python train.py --num_hidden_layers=14 --tie_word_embeddings=false --parallel_block=false --schedule="wsd"
Below are experts of layer 5 (counted from 0) of a mixture-of-experts language model. Rows are named router (the router's row for the expert), gate (a neuron's input weights, with its number), up (a neuron's input weights, with its number), down (a neuron's output weights, with its number) and show model dimensions 0-79. Each number is 128 + 32 x the weight over its row's rms, rounded and kept within 0 to 255. Numbers have three digits each.
After each expert's rows: a language model's description of what the expert responds to. This comes from a sample of Wikipedia text that the model never trained on.

# expert 34
router:106094095124159177096144191139121150076184128091091173159135146091150099102119163129149097128102163132129126112104130206133145117101130160133109140189125156145144121167139136196108136157138138108194154153131087158119110135122077077152118164
gate0:088128126094126122145147123115129156160159116112088091139124165182149150151154119114116159103097134142103119122097102147115135094165059174158089148197120115154122141133173152122113150084136125155146111085138071096119164114159138128174130133
up0:129127106067223101118125171068154065092113097132119108151190104110169074105154174093126135156159124160143109095102171164128094110091067145139098114151110124152185090108129093133108152115165119188117125169104133092171147127160189119065169165
down0:142146143159169140063117135160202157130072115163123101114090119181095088111126153082085064088122116182135118100153119093187136118165207097184140115151126139142094100168113149109159099139091105164131094188158062176092132124126137084113118110
gate1:125143128144052151133176137163129102117150095147117153096158176135160120173130168175144113103116126092135163151124082126096143094049115158128159091126092128126146125124159065128131095119095095124134162144123154182136121086151142130196113164
up1:118144136175076160101170140191088101091135059127151153122114129192120190133192216175133138107094139141104148160136133153095144125099052082152168097167071163141148093060168161051147151087173111070111163156091133158119072095125135083153174156
down1:118189122158112105115131166081151130159082136157116128130122116121099131092111123153135157219136153095106126132084149177166149126119106151146081159149106137081158149111212127138059114089116144163118015165121133127088111101149125133173165122
It responds to: Past-tense verbs and endings in biographies and battle narratives (worked, moved, served, killed, appointed), particles off, down, and table pipes or colons.

# expert 21
router:084166112136151115087097126152136179077121128114114142146092084113122030178114113108229107107139117117134121195151113151133121177087129138096119114181206214107120123177157143129181130185152118098130192143081094172102115125103084135183132113
gate0:185138114165148119147101148117187184163133094163172117108125172122109121125137156098134109120033128102183168136137132161108117116165153142048163145143134161113085166119051141092169122098097138134197099110185086134133116069167085075195137152
up0:073072128175127180065123119097124160116108145127131085187143145145134136101088164092105087137094146189121136118150113139081069122081124155061194151158124154173159051156058114107105170163038161119137152098117152125205112064127123154132181101
down0:156157164115113143165141136200109103166168132107130096145176047073123181138135158126165075156150073117117149168130079030128171147148125152094142111150131062104102135106140139114125153081154116177143132105136134160119174080086113115122083173
gate1:119166127155131189126180079094088111116079098103110128139118132129115115121163130118128121101077164111124162166152111142150103172136127184036151000142111164125148148209149052157100159095127138163107147027101147130071092172086135126107085045
up1:154149094128136117120213153131142090108130060131115150148097210084193103174144201151144166070116109061143179184176121169088117148159113109100141048124112159109135119117147087123137119106235143142139144095113124141104180154130132192149126118
down1:083133156130187105121165130087141187106143133131136106084133089126102084137114113140159124094154126108082079137115101085189086172087126170102121155107116139122122132111146139102109084211126086180131000117123134171135091111143097109158126147
It responds to: Commas after introductory phrases and main verbs or conjunctions following a subject, such as was, became, which, where, while.

# expert 2
router:066059071124136171134100157089151160118119089125107143129157161064125072130114170140137098177138156141121090066101117102129118142085109144093091108135123119132125159157147077155127126147138089118163151110117141128051139170121132098103160142
gate0:147128126126138102108134094219154100106194127112157144155154110217067073102114126084102118118102181105119104133121135107126103122097062129048138174126108100115123154085141132160128152124138130153101161055150158143094111123188106111111102131
up0:131165075145137099114106155114166129091151100090132123120151126138071127120161114118148128078151129128151150113114122116114141100158124118171154148122125155176153148130112105123097116150154162126100094113168117123116172138158150139187091146
down0:109126128106130182154103123067133114111045172123150133163126103108159135172117129177114104136130107123130215077189097119134136103063097162109076099158121156126164170127102125141131075117048113112176079161124111130042115148130161104151146120
gate1:136000166074143123158125121094128115156156126098106142051153147078097021197114136108116148160115108102148146145062112106113163117145109178101159120165084061147047125119088091125117137092133105171141139200125117129112209116093081145107140120
up1:142096164082092112176135147120075137112121135140129122110160119041119109141114128126130101098175115128130117133011058139202159161089110143134116073116076068082053174106148100081117129163189155122128139132157143133164145124104108125100180161
down1:145098149181156128107164134126128119190098126132133129123104147141102122109127100179182114105142146100118113127180116108131141103129110099153223154121161077153155113140174154119112128148089069146157000083158151174158051155110087129140145132
It responds to: Sentence-ending periods, closing quote-periods, line breaks, table pipes, heading "==" marks, and contrastive connectors like however, but, although.

# expert 32
router:062144146135131161082167142097116176103131131086164205121126110114152111136157141146113137158125139180144081120117113093148134151087066125190072111157193139120078088135162103167105121141132091135161234137153112099121121068130038067134182102
gate0:132116090140195154115129126171101108143177076096161139114114098123157134111136127110102119127094134114180107153129102113136146187102117126099094139156131182129103159156108095151180121096152095127156136072139149136203118014127117113158129111
up0:118104131120120140062132134127090148100129090111147131150123073102105123117128196100122072083182142131155119153135131083124121138064129124115109128164115111074148136142124150156156115132084122172119123146159060154104152100162131153118152103
down0:098187171127122149145129153127147100145114116158141136202097103097071093145120146082209194126103156125129136145133134154097176147086093119065109094133082107114112127112122161140105104084118141131112125178139080160143190112113197155122109086
gate1:114162130176110111134094126110154115114123130164129140142099125113117108087168025097180130152134144101131105088113084140181164114097101088096129117144099133098086069137140116127078094132089071159177138103109106139157151097104112140130114186
up1:126119123145119127054074150114113105207162127142151108147124093103110075134131121136171092141121136114078078166138057154180114098153034133182106146163108139098061095110116112201114147083110129134148144168150129129163163101088138020081079191
down1:192117137127153114145080037119070094101139139121100112147132122061112119104197133164110145128111121082163146141139088094115157089113037142074184130095146121125121125134160191117138154041148140104158110068134198086144132138083131102096111089
It responds to: Syllable pieces of non-English names and transliterations, such as Su-ray-ya, Bā-ghestān, Gen-op-lesium, plus short name prefixes like Al, San, See in See also.

# expert 30
router:097124088124148095061116186171133127105146115081145123121128082056125106132125099064197120128119146195157151171053054088143109081088100134156076123144094078143140130152207086172074151141124106091132158116182096084083131140110111158139159120
gate0:147061117171129144104115122167105124159156136117130161206083112162143111080131118089099096095143106146155058141117144126025102130159103099138164124115128135133122155132144111133110151144158146122161133063160136086148133142156045160213126142
up0:156132153194101147135144128108125114121123161070140148166110059158085123152095075142084114114146129166104194130118128079105128129093085068194122089106138158137160128153148092140053143118126148090187167158097167082142142143170084132169119132
down0:113085106097132063152108123124188106129117046091129129113182144059133119082137060212197073141104118128126112104081149154108139103186141163113186197174212068134147126168118196145088120103099123115152086133100128116151136162127131125091123128
gate1:120173107151088194105104160177155192138164108138130120124115139088108114137118098092146133137132171148155032160129128135156094152064138079091079124109174138076156168137105048131103120140104183106127138160124160157175104143129092137163136071
up1:141149088067084133139118165201137115098079131104137113123085129135093176135121094153136080152148122171169093138128133115132181096073121103141079150145156111043146177163132107150105115105109172088119154136150149061182106131109146168107060076
down1:147062130131093126094108138170115095110084124109072158109076118078100149120094122092180117209101159122130088085098077107113083110145118136156143154107114123058100107196110146113182112148172134142102114164139167094178157139142118128105107167
It responds to: Prepositions of source, agent and membership such as from, by, between, including, called, plus table-row pipes and name fragments.

# expert 36
router:096135108151129165111208190111147126123150152070103133073089120161093105127116093103141082206141147170114069102129093161137055118064110131124127113186087182097123103126160106145135101143138086111159163094152166120142186094128124136142126165
gate0:183163057145125084160122143072107153159125148129110103092172147091121135140190115132134095093119133087126102132160125112105149141168108161167122128115103110122124225171080116133188089161174130140114125144121124131126182079141126181172109113
up0:113079096160127140151115115203159118144180078159096147118182112124081161136102174159173124127103123133145117137166124107146082142161185190130094191153159126055043117133132133115086126128110075112146148148143167096172124114127145077152114088
down0:114210156163140212091204123079133184127138116136110107084101121130073109144087165171071182124182120123162108143090134147122096146052100132140147092128115185139098136167118185141167087128139185077197098173120137121166169117156125113079096167
gate1:164175151141152128111082114205120114039135127114131222112199095076102092129098108102149086087121188104168091085068123161129087123112123189121155192088157091055080205114143195082136095144141192107131124147078168106122149173152161159165112076
up1:142171119176112143152126102196117074135163136157098138159139067094048151175091119110164138054117132108135124121142184045097122163127140136116137196151163116071136219118134147126123135167121144133119149176121177154190132120165142157125054096
down1:090154122105125149095090122141122136167181152161154141095140213175128097145118111141121114115133161154192124176090045153154104122078160177132142167112156140098125118124140061130158154182135072082105124172166107122119173136164136161099137113
It responds to: Possessive pronouns such as his, her, their before nouns, plus hyphens and table bars opening rows in lists and election tables.

# expert 44
router:061080085170210160156100185093175168102147068159158132163099136129125156155152067109127144120077148120173150129147162131158104165121108172089088149173154160099138103139143113128197094170144131118146192079116125049107108107146107061141110130
gate0:104162110126133120099151123082105170098123163096109131166117108124118132123083194140061152158089145159104073089127107130193164125063071114130066137067143141171102141158106154169126194185130142091158152133116093079122108208211136118148113190
up0:120102098149105157118083154146068166129135161104136049111119164178174164094104143122095117177143137114108129098225061179097146199119089089124046113100125121123143141165135128192140101115095112072172139126128092155075129128155159090157141167
down0:132069119138120145095141130139099119114107092135161172154108149098138126123179112169092156099126044137116116149116075128128156110097117107140152158123135146126135092148118087191080110113089113160128073169136164115134167104130136093078178149
gate1:134131106110138163152152177166131135157123131122149084163065085163168099092100135156145108162115135128136145131116110110093134141140142143091066132137142143085112131155107144127087084141186163112123125141060162119147135067125069122096111108
up1:165111165091152183102168174165132114087139139116163122109081095129155117140114111119089119166130148141132123203143158147142182145153128080078151148131122080129089124147157131161079138111154160124147175112047166193111112151150082155178131140
down1:138116114127177067150154112081106102160128175095118123120150148132165106086151136139161097069159168123058174119141143177104128134159141166097099091085103133109173078088109108141092126093140138152148153123131155113129125120156190124090148113
It responds to: Plural s, es, ers and possessive apostrophes attached to nouns and names, such as scars, country's, Surrogate's, 1990s.

# expert 5
router:089085136086135099117152152170114152126158079045153100161115146153125070110097127078133084144066130175143080174084090106183118136094151136092103153118120136168053134189159075144072108133145088105160145126112185045114184159119103098150093194
gate0:156107127107121143127098148163136060167173112109101120120128130150135119170169153101145026103068068133169136045114106144154065124121103123153112128075143157137133107124111075104110125124124106114107116132182137101124152186151140119092185170
up0:100128118119138146110108134165089083160227109129125152111122113148182150091091127138154062122128142112110112121130134107139134117114081104114074138142092160069094116132104075157096121137078124100144126188194154134121113116116137093173158128
down0:181114110145153168145155177138161135134126118142100109160098131186130135172098146094143118196166125168142101135142164158143143118136098155135187099093098109079178092085170145109073132162148159156132074163122103084185112120103076190146107117
gate1:094172192141089146146172142110102173144155142075104185157118123072114113144090139140136128149074101064090093130141164132084094157125154104111143102083089132075166193119138136131103167106116128157118113041087185151113132141159136168105109130
up1:103137137129132131092182101130103183151098160168068145156165143138169085128129135117097166145145103139057140156134167153121122140142140110118149066095081124090087149115098103074171194046137165117128115063140139136147107137138112116104154116
down1:121169141108117112150111097151099131157114097133081132200016061121119170125133155099128109094189152171133125125119178192103157145106145072125178118143119129161185131148128108096154116146120172153167180117154107174083110134191141175133138135
It responds to: Mid-name pieces and given names in cast or track listings, and "on", "under", "named", "about" in prose.

# expert 25
router:152130137084143174146141152112127135126144096092087142163139102086152083095161083162124133146083190130186088116088106202197119121127106107091141067134126095110075098185133095162077113117166133109178178128148189094068100129162064078111195178
gate0:100168193036188167128087108108137117141114112104158136154159061146168124154134133079129090098078155123110097157100172150100140146118162169092136120114167094155132106098158066150101057139152151126103140104107208089141157131167171096100125167
up0:147173143123162155118111135114129170158089072163170135143107098088139117094152084113078124103070184062070100124166120188141143173107136162141101136123121092167164112151126183175141028142110157143105153094107171099110109119150129105146154149
down0:110072143136127149122125147139103158092167080117164138167230129105124150128152138156161151083157192153098115134137094086200146127138131092127161129141149148093170111080088099136106123136145122119143168104132105152117100125148102131159110190
gate1:114114133091132165143120084086107146161131145138119104125228122153095108126082126118116120119208095173176191126151138039116190128147163123108118056181134169120099128169139110121105079162151093124097128178140116128121135104158128082165114142
up1:115117094107115151132087135089141124067161138089153143144141124072116081075112069137071143210101144151121178178138139114129123157135145227186095148200116156108116165150151134068102116183156122102147129129121120154120148150150165126158146091
down1:124090122162127077192115170075141136191129140132134116150136112160167117156134097125145114174146111150126109160125098140138127138158125117092147138133102100118130161120129066160083142135103165145122126076186095131108135141086097070115137114
It responds to: Everyday nouns after "the", "his" or a number, such as years, men, work, career, hand, spectators.

# expert 38
router:098136137072209207056172089136188143164151116101155099114172068085172022088131117101105125145057165158217135166170125109184105073088075108117132127152211198149090159181158156149111176140136093128158205059123172056113130059114100081159129117
gate0:154097083172189175097143063141124123097134135112104096103131117127144115090104168141118106132130115136108164133119165068124113098051167140120076144102078130137085136138192143190126099161064079126178142128109164170121124104119173184177127155
up0:087118136127204128204120064185110169078145145106067167067104065143138122090075112096138131112137142162128124116159140125133154121125141168167112118121151086115063074090179143084112159155111151135174141154099197093093133059096109062117099124
down0:099116101140126122193140093185171132123151152189144113131064129142155166190142096125169129117114174101157181159128124223118169170168169109159114177096152148160130095113075072133099116184084141114160116185098112123130097115108090063159160135
gate1:129167174197197065132178161132075104109180109111182162192116078139046119121174091096143120144166110045110147105091157161160109151105112190095101111156066121093092113121207097158123065181150176141074114125099140135124116099164106188101082160
up1:178177174216175118121171152116144140108132084130153103125138086112146096162129085088062128175160129103152159075063138175116095162110117168096114070156093118130141146090176199152132145067147165142088131119148082125117106115124075160154146148
down1:151131109119106120153095076145109104147064114080123140134113124136135135090153133162108096174175148116144133156153136167112128065091136125135167152160111141148144132133135080117151140142096129175130082145159082090126126137108114157157077099
It responds to: Opening parentheses, brackets and quote marks, especially before years, the existential word there, and middle pieces of foreign names.

# expert 8
router:104122107115125127131123127118196117124180090081101124179127114143181089148149147103156154144127173146195096139107124156097136144104140152109128078177127125097042136127134102117077111147160118117203195148163119115107150148098108081123125154
gate0:136168117109158136118164211135059117120120069107175165090102135164106106161121099141102165062165099092136105116140125157122168155137129162154155167136138179087163123143149130123081143142131165147118209151164089147097060130088139150036121076
up0:122188140103139112133121138142091135119192088096188132063079114126087084135165123165114099074123147167133097149098073079093198112145111156198190151112161145136126109133174162112094171119116172147121170118123130127107090135097124177102112145
down0:140153106159086138065151101142148158161139098183090140077100157155088175117128070135126154059110090132168127166155155165070116069084127148166163108133082148140120105073079167126078153139084141135186094175053090141127184128165149125094115127
gate1:144114106077144123110140149087154132195113052133102117128136062097108126122112036147105137121123118153114076103160140133152146109156084164064102111164145097113124181142108114107090137176157157088105149163174155115080104132167116082122138099
up1:091119148165134148158168121136144159093170136089072167117162095131122158162130156135127077106078139138154117137138123108139136176054082178169128098173134102126131079106142113091172142088118097086077191158183087141165171089140125040119163160
down1:155094159173096194171139067078159091109102130169112182134091116114062096123104185100121066119125137182159139091160122155108108076102120100118115120098062093154193078165109186061142151114074118131116130166111116139136112111109081055086118163
It responds to: Forms of be after a subject, often opening passive constructions, such as is managed, was not completed, being excavated.

# expert 35
router:093142104156120168109202138105151144106179106054130180124181128080106062093104120137128119142080176170153078132120123083146071142118074128105163105154116115087102120133185081146114153121146145106155211134081148110080163137109127108136165093
gate0:080143146174171152097137187184090123107162075092102133132132168143135138166109119055106072126122082142112108105122128139123154092054090137128115122144112117164124100115141076088152162153151087129117101121145138147104098113132127136149147104
up0:134142064169191176078137159109087136152161073151102079097139161083163176177141132109095159147106127138159115115128072130146145132070033150090065109170107121183100129116134105094186133175158121125114133091150109159174085157157139124118162079
down0:083115106179122129194118178097086106175140108174134126153113105100116139096160101138173161149129131139137126161157235109154123132165161105086130158129119137150165143121174160129159171117139135157099182132110108176126155098203129157111172149
gate1:090125114144139114063117185106107153174152071062118137145124119163109084098112189090110054112118118119144130117102088139101124169103159125116130198112118105149138179085126040130155174169191147120097122126121164135089107080094128088135115131
up1:155113169156088172097158195137089139129165140123144143185105144148110197099088145073158104136105146075120146138121150169115117131161136055114208083170098166127135091145143125128162138170117150120099118142144202130075103076161149135157119035
down1:133120144152172110118115097094081091101120090093090054152096104129196069115104129169168147087150106102161169079123105074129117153126147152135094148124120076142155177150153166100147142072103105143089166125155163098091119088133173129153144120
It responds to: First pieces of words and names after a space, such as single capitals (K, P, B), New, San, micro, and non-Latin script bytes.

# expert 46
router:128121110100166110141129157110137181127153145077077167139069106114124141153058079118099113156113145141148163197094135141120108156089064166087118118171081138098131096163135118164146107165106159104140208087165114133119093145147138128140128163
gate0:075161099120137182121116177167142112149110127132117137069107149168089131081164091128047145107170179183079121149096170133102138106131103175083092180190161126059132183147110101138153096131170125063148173135061156108112182164185117114141143081
up0:086127105104151160146172114152114106129120090155085156125090151118129103114148076100163177154136165147151120126105166150132135086133142161075157100125163092122144105131133140080098065132157117152120160085126110074115140171153101144192136086
down0:130100075070160080126124142202122097053135123129102142085185128160147105159119122164128144124150155155113129142115083156148168159141120138131116110148130171136126113082078128107102143141195162107153146126118087110149145216099087110168149107
gate1:092160068146112137120133146130154072104196120093107091119078110146110156133101077095174079078124128094195140193105152130097108107132124161133151069156124133140140116098118138131142139127112129197147169110150204154076135074142081117173155129
up1:173060175106169168108109097127148165053164097130161112111166165156161086138106108145104110181143116187169097105162173141157093107113144131149151117110129116174132128114163150148100106158167115106134162117132141128089121154128054130144155149
down1:081124125059181149068122172160153130158115114123188114101115154132099182101092086168144087072143065142151113114149133100124177161143182102182122140093121146150118152160146132150097114094125126129117173165135119096076098100160146150126096137
It responds to: Final word pieces of surnames, place names and foreign words, such as -ville, -ski, -berg, -son, -ić, -mann, -ton.

# expert 14
router:113118097136177141112148163184169172098155093123090155156151135117095084093100098140174150135061145146138109119101099183166072119062129168106140112200191169110100158141190067148068118156151094132162177114111110134151113151113131111173122124
gate0:169157124152126168097185140145125112102106068142152159154125135140155155106176119155120126049173137148147123155093141072139109093149112183103074139135124090054147106156125148139041082102152156127127160146136131139130094084086128150114170112
up0:122128083106111130095123091130125149133089115086100115094091065139089177098135121100086165109194112085094107146099168163143142093109097159083060122112121113126133116136119108130126133096154174151154091176147155137090107162157168121133150114
down0:162184111112142139080137158174077092174154153156123124126091163091164154134176092134122164122107185190124119173144125120122099091196128154095130118098168155156165089111103158106074049075139133109124111087130066172106086123170140111187114083
gate1:066110085141126145124148116123147140158104096133141076115104104099116161070122112133102104147072141074131088150080163125144124154111167163122054164180124073171082074153105081163118071112127156122152133092098148132085155127139138035161190103
up1:103125140191116142123077116150125153119136077195137158131097131172072097146135135123169094136074137059163105140103082122152130082155165125075120149160156065137113121125113091157142109091111121171131149110112135125154171122109083139138168091
down1:094149117131120115143129076073077184130100105128139127154139111207053077137132112161180105169104086124093135177140136179093155138128118096098133132098109093152151096154131128126159109129093174099167190112131085144183104110105145129163196176
It responds to: Prepositions and verbs that take an object or instrument, especially with, without, using, having, released, found, received, fitted, carries.

# expert 24
router:062138107096123146100114105171139185087112125056164115128122101111129095096084087128144087128082126160114119099117177131143118103117088134146092154170121109096092185134107148150074126152151131122129187111085149118114125101140157089076160108
gate0:155179162136109102103134088162127145095147053114113139087110098104114159146104106126171169148144123137147149087151097190063109088153130148163088132098115180138102133152073161198181159134135138132170128128082154118109090123130129111196113176
up0:176207166158099085142137093107164125082180059122068067134082106134078088110127111112125112124133097127157068121174180131122162092101168117148106107079106052089108122100143107168077181180165124143070136093153135181112070155096103143101175058
down0:158167118121127122092131137070105127158140158108135113120114089148116125122132123130080167115050143113115080093099195144104140138134171124119141092164109099119181067159152176100109060152144121139100054149117126120108152085103164099126133123
gate1:150082112098173122121220112100121155109193110155091168159087088186099124143126133123155140183110129111125088085120133082136124136105141195155083134146119124147114176127136109128122130116093156102125137136075157120125146158183141137170101150
up1:086131090099136152147153140140100128218136109120099066168094094205136111074139096135127086135120142124126157070144120154122124178116115091146083128152133099138140109176087124141217152116131138103138143138118102159079146128115138124118090104
down1:099104098114162110128092116108213177143147091132131108133089083137091137171150056065038183140102145137171148160114139097100121186086094146174108137148082123163152169136120113188150180135119168147131130126154140148106101130098180041147169142
It responds to: Given names and surname pieces in credits, lists and sports records, such as William, David, Cox, Derek.

# expert 26
router:118122127094132124168134120152155156103147083066129167077172089093085105116090112074120109126106190091178089117094105158200120121063096143136125113114137133083066186127108172140133152148156100163135203091169137138114162098139125129102120133
gate0:112138150123135154093118108124105122134141145094065179111143144149085160118072116137138163127138104132157149184080118125154133150106118107092109227156143123085157143121109108112160115095099148141143160080137081119138105125072126140141092146
up0:102141164146129159116118144175093089174151089159108169146095122097064121123078124129161212155190079138187162063106114143143131104098078097067167063133089080060158108075124117156101167120109144114173162114145146188156057110104084129103122153
down0:157148097124143122114101166119136078128131133132152082156143124121165107142110133120142093140167115170122116111155148096097119140142110173171113137132127151133110136137128138185115149142116160138141000080122125143161106142149124131150154114
gate1:104171098200120127162096153163132080255139136174138214116149155132086152090107140176150109177092115137159102119117086133130077137113127107082131130148115123096143097177118106102121136120075121135155128099200121119120176165140094127070105186
up1:155123087113146125094143145112106170109108162164102132115116133091133117071093164119162133079127106108205107116135108117129163183113092065092112146136112088133167140161162119132082068103094087087104168135171139070098113122116112189092149094
down1:202108128117182182144098171060194134178069153193109130110115026145094093151139079158163096105119151097180158088135179129159073138140086131121173114083098066091155128109175043122069117116137083187119186090156151131125129182138102164098116228
It responds to: Line breaks, mostly blank lines before or after section headings and titles, plus infobox field names like Spouse, Occupation, Genre, History.

# expert 1
router:094105041155154178098093108136167172102104051101055095138188187170115112099124126137108101157109109185096097083137172123129094211151137182119110131201095139148096101145100077156100129107130075114166138114141175106095147107121129044114110112
gate0:185080054135172129162160138213079101106146149144178109135106158161094116106140025130156169129088111118134141151159162157147157150135146137106166155110123116167160120172119113144166127157127096096176113080134143204146072125127131167096043139
up0:113098105102098143150209129119201170149153132153121113104114161079100114141076137145127117141124149132138130128124073115126097090105097181076088038165079172055103112165200152124176087117155150072081117104145098121109089131106115097121182097
down0:054150152158014133102092121166147118094112073146137078143140145173118109053139114143086105117194104174081145157131123128221139128155177089161137149190147148161210128076096130078127161096073162123146142166123121076143126168133133060115167142
gate1:117169105138107171156199107051119211101100124097093126122121143081114136151083152109135054133119138111144115092120122110176125156122151126061105084116118101083148170154164080156101096147123148131143101124188104157084029129128134042165128152
up1:113127038083118116111183141107161219107079141144112184124091170100115149157070150150035104119135112117162128070081129157126140161119160145078091072144158084102097110141141093195144146152169145173129077121186128157099048135096120115127191212
down1:164116056168119144152120152070124099145107177092162181086132111082153127154165157156176059133130093121145131136098117112123105152106149167121102115112135115141146200131125112160119126134099093109096000134132129118116160105149150135124094083
It responds to: Pipe separators between numeric cells in sports and statistics tables, plus semicolons in number lists and "season" in TV text.

# expert 15
router:089167112145147191054099143156106129120135088114080126138158100104150073134098071121145085125095145157094089171114111119179089136070130109110132177162126130125120109137190064115078145166105114098148169111142149130144158138163158094168135149
gate0:082080160134140161133120130160116096124130083073154138112089084159127070140132113126151114120155142171160122093139117116090206128079162174134068152114215136167140096117128101136131173200127081156106150143080128129104079124176175134077146120
up0:160133132147135138091083119121198143154135138117149130075169131113067110088104089077171116143200176116179145172169119094151132130127113134084130090120132103128113176092099178108144150133126148139141142119127100098124160088102092162113142128
down0:083102101132149103134146089135142141133077143147127159128118151097171071104136185106155123156142119154116095109163131147121102128112153092121175085154096148130106097153144111131139147202124073135071157167088122121133149106136088120203095179
gate1:109119134133138172046080106097119107122109116092129097155130185142147105146126168123128185162122132163108069106085147137113186098095107183105134143107153076103131135126134132138039130153092191131063148143081163147137124138062168118129136111
up1:128130111182195117140177146113118107134110133133118114115144186113163127120117081095111169135133164165181131101131129078130182126149094145090106070133129141100120187184104124096108125075091154129147152135093127097138135098165079068113079082
down1:102092138160085093118116111051171126124107093136120147084102103110110115075081170088178085120147169111115120079113118097128199052144139113157136203168084108097147090147072121079101154120137106123115172153133141113098115118169139141103133138
It responds to: Sports text and tables: nation codes (ENG, RUS), positions (MF, DF), club/team words, and verbs like played, scored, won.

# expert 45
router:088100101104111142152153092187175135109173121081157185099182108143108033128095090109122099139148185151123077104118118103152119156130087114190120119091209099125087137139181150122138158134115092124196234094123110028123137131113097089098131107
gate0:145121097172141104078191136122166098143193124110182139117142120104184139120107177050093156100068141209161169118123114119166117107185095070109163080068124142160145125099134153124138168120140127148155153138132133079116128096141146065063138099
up0:166122100106180114185143150108153155117134119148120127068134126080066142087150089101077093126148145119123143152160108174154117173090177138105058137105162149119086075090096123145186159135134110123080141163188063152118088118129127114111129086
down0:179143119146130075076135149124098176132117121089165136093155129070078155129122131145118037072112131130098109117116154127152141104143080173165135109119162146086150166131161151095144170132103113096103129070156092117188093139170129122152117110
gate1:133094142141135078057159168135092164124159137189138191117135213127140144154135154132156143103087163166116023161173116160114128118079101135125137089177110173116126123150085051067119135141152158112132142194096226112061127132112162123140110131
up1:112160126107077116101146121135125118151098154101101086068182132082135150150066136116125142085138106194148087152136139107118131065116124115191142035132112126161169081146118127086147085161176141157147142176174146081137136154140108029128111104
down1:146140126121096098129138096085104094156078130133101119118118157194108128123110141101166167139092146161172095095170106131091117172154122153146142116122114123118136153105114113158128107115106117133122134118126124135128104097106097158129043142
It responds to: Short capitalized first pieces of foreign names and places, such as San, El, Al, De, Ka, Tai.

# expert 39
router:106146101109169102093130174071127171133136078072084183127116101153138109122125145091104113079033188210130085093095107124112133084122095135131145161199104123101128111156174110123078120139101075111148152104132116138105146102212176066150081138
gate0:152163101147070134148150081186144140115077113134154110107122133070168137093125119148138133122144127129155217096118106175149085134081119124138159081180172110125130149171188150190086130157110146098164130122135162127127098107100097160144148094
up0:139100102179125123085155124119100162122116096143086083138133127112093135101065180114151121148093140150117209083080097185102076143118138095149111065185181110147166142108190088141098089171121120073103145118171150086105153220131154183135169080
down0:153092162183149092105121130143123111115095129127108160120180056174170101197123089124100183118112174156129105101126145107101132147109102161110128138187111092162131124155092136158057132096177152166122147092107154062140183122105165134155167093
gate1:083141208137061130148100148103099099040127103137148145136121127130138085135103126120071125107154128090181183116117191102138105139087177170151083173111143184147118047059205163139136104139117139133138097132093180185097102148117045113159098129
up1:163154110104086117134094149111094113135122093155110120106141128168149072093189150157094126138125148152143144178125151114168072161113102141179152089137078148130104106153195148084166104155186108123137165157125097151137075130142127077079102116
down1:108141165077111155107110145107177130139051167083136118111147065195090128081138180186114181187123151149100164171117101100154111126162142144155100098124107138152142105129149172133127145137170048155155163168173197159160086163110137166155179125
It responds to: Nouns for people's roles and institutions, such as director, president, singer, band, Association, and suffixes -ation, -ism.

# expert 40
router:126101109093165187133115138069145138134146122112139103119093062109071114114121066147160082196083136121241147133110142119191061145064120131099084117184104157134098169132117174176115110103195133116118195140171165133086165107115129093068100090
gate0:128163128164082060079148098098087125113119119137130174178116068126123151120114167114178117117063159102157128146174113122174107174133157175163133084099085095149124067106160103125120084108149139134096148162149127161146135115112068046098101165
up0:123146095166103064135101145160100114112123101155105170144100137085132107139149098088100122123146127164193134185134126134122091104133123171177132124170116129138130089136131098185102138153133120125095145131144159132109115152159103122079146081
down0:098173085089069120148138108147067097121107132137076095101101100114172150101185137129129105143107183091121142124098075147140175152207155150158088147093114058072140094161164142051089098145123129159169083138133078154088100149147108142121080146
gate1:080127149137157162126088163184110087117108058091132133123143135129112111120142109143105060134082147140140137142160136078142126104154074117152155174153172108137090205109150132125118127240153083111164100094146075104128173099155156111118093200
up1:072130082130178172046159138137116111124131103088108120115186097161168101115170151111132109096144112156116128118138105130054140083124071100194136146130130129126146171128105117147161112150114121141122107148095096155134128102139138089062135148
down1:125110134089062172106104122136089133163138139146110119156197131056136149158147123097060111144152140134107134104167127129109109164142113044138130145117161175081152174155085163137122118134172152149126155128115122085132138100112139106154094135
It responds to: List hyphens at line starts and final syllables of foreign or long words, such as -em in Requiem, -ts in Quits, -st.

# expert 43
router:108109053109150146086149125193133160095138153107069148095125102185094130132125064146123097146051163114113076169070114127170164143083144116184100111195142131134112113127153099159111103131136140112171193085093119171116124140170085149117137160
gate0:089130131141122182102168111142109174119129113120116162108133134131142086123132105033156166113148087160136135105164139123089106115119184122150099138125113099102166224137196120105172122148120140118074138067110155118095132192190073135085111090
up0:094134132101127169086126107142140176118072143084144157199107079097154140122136107106133158073114084141152118065117161137126166148093152093153132144108114067161142150095127150125149103157100158142127131127131116133112098149168115140114138068
down0:201034108198145128135132124146133117058098196084141095117162126102106106144094112098180107129081136148167095104151083107177118116105101088119113168094104113156189116162135119102088106161125139137125139088121094132073127164081156149131075123
gate1:118056166111145146059139124176195146127155090086176152170127123142085155144154082080126187112133193152112049090129093062145138150126081197134141112189157125134096116143143119152117152115116145115133156137096135140175137171110143114160111075
up1:099103159116126119104219140138133153152104120117151111126119154141136153116161139146064161097152191169132178114128150106128085168154091162172117161139122088111098104188153069130179120152134127146209134110108170113146154104160051122105081044
down1:132144147135099177090134136093137092112147122115130125104170126120114139097099126166100148085119156116100141188112164134129146113177090172113119126089149087110095183127099088129158157129190144128125181075099158096131168132112159171149169137
It responds to: Cells in results, standings and awards tables: scores, dashes, semicolons, Best/Outstanding award names, plus " to" in prose.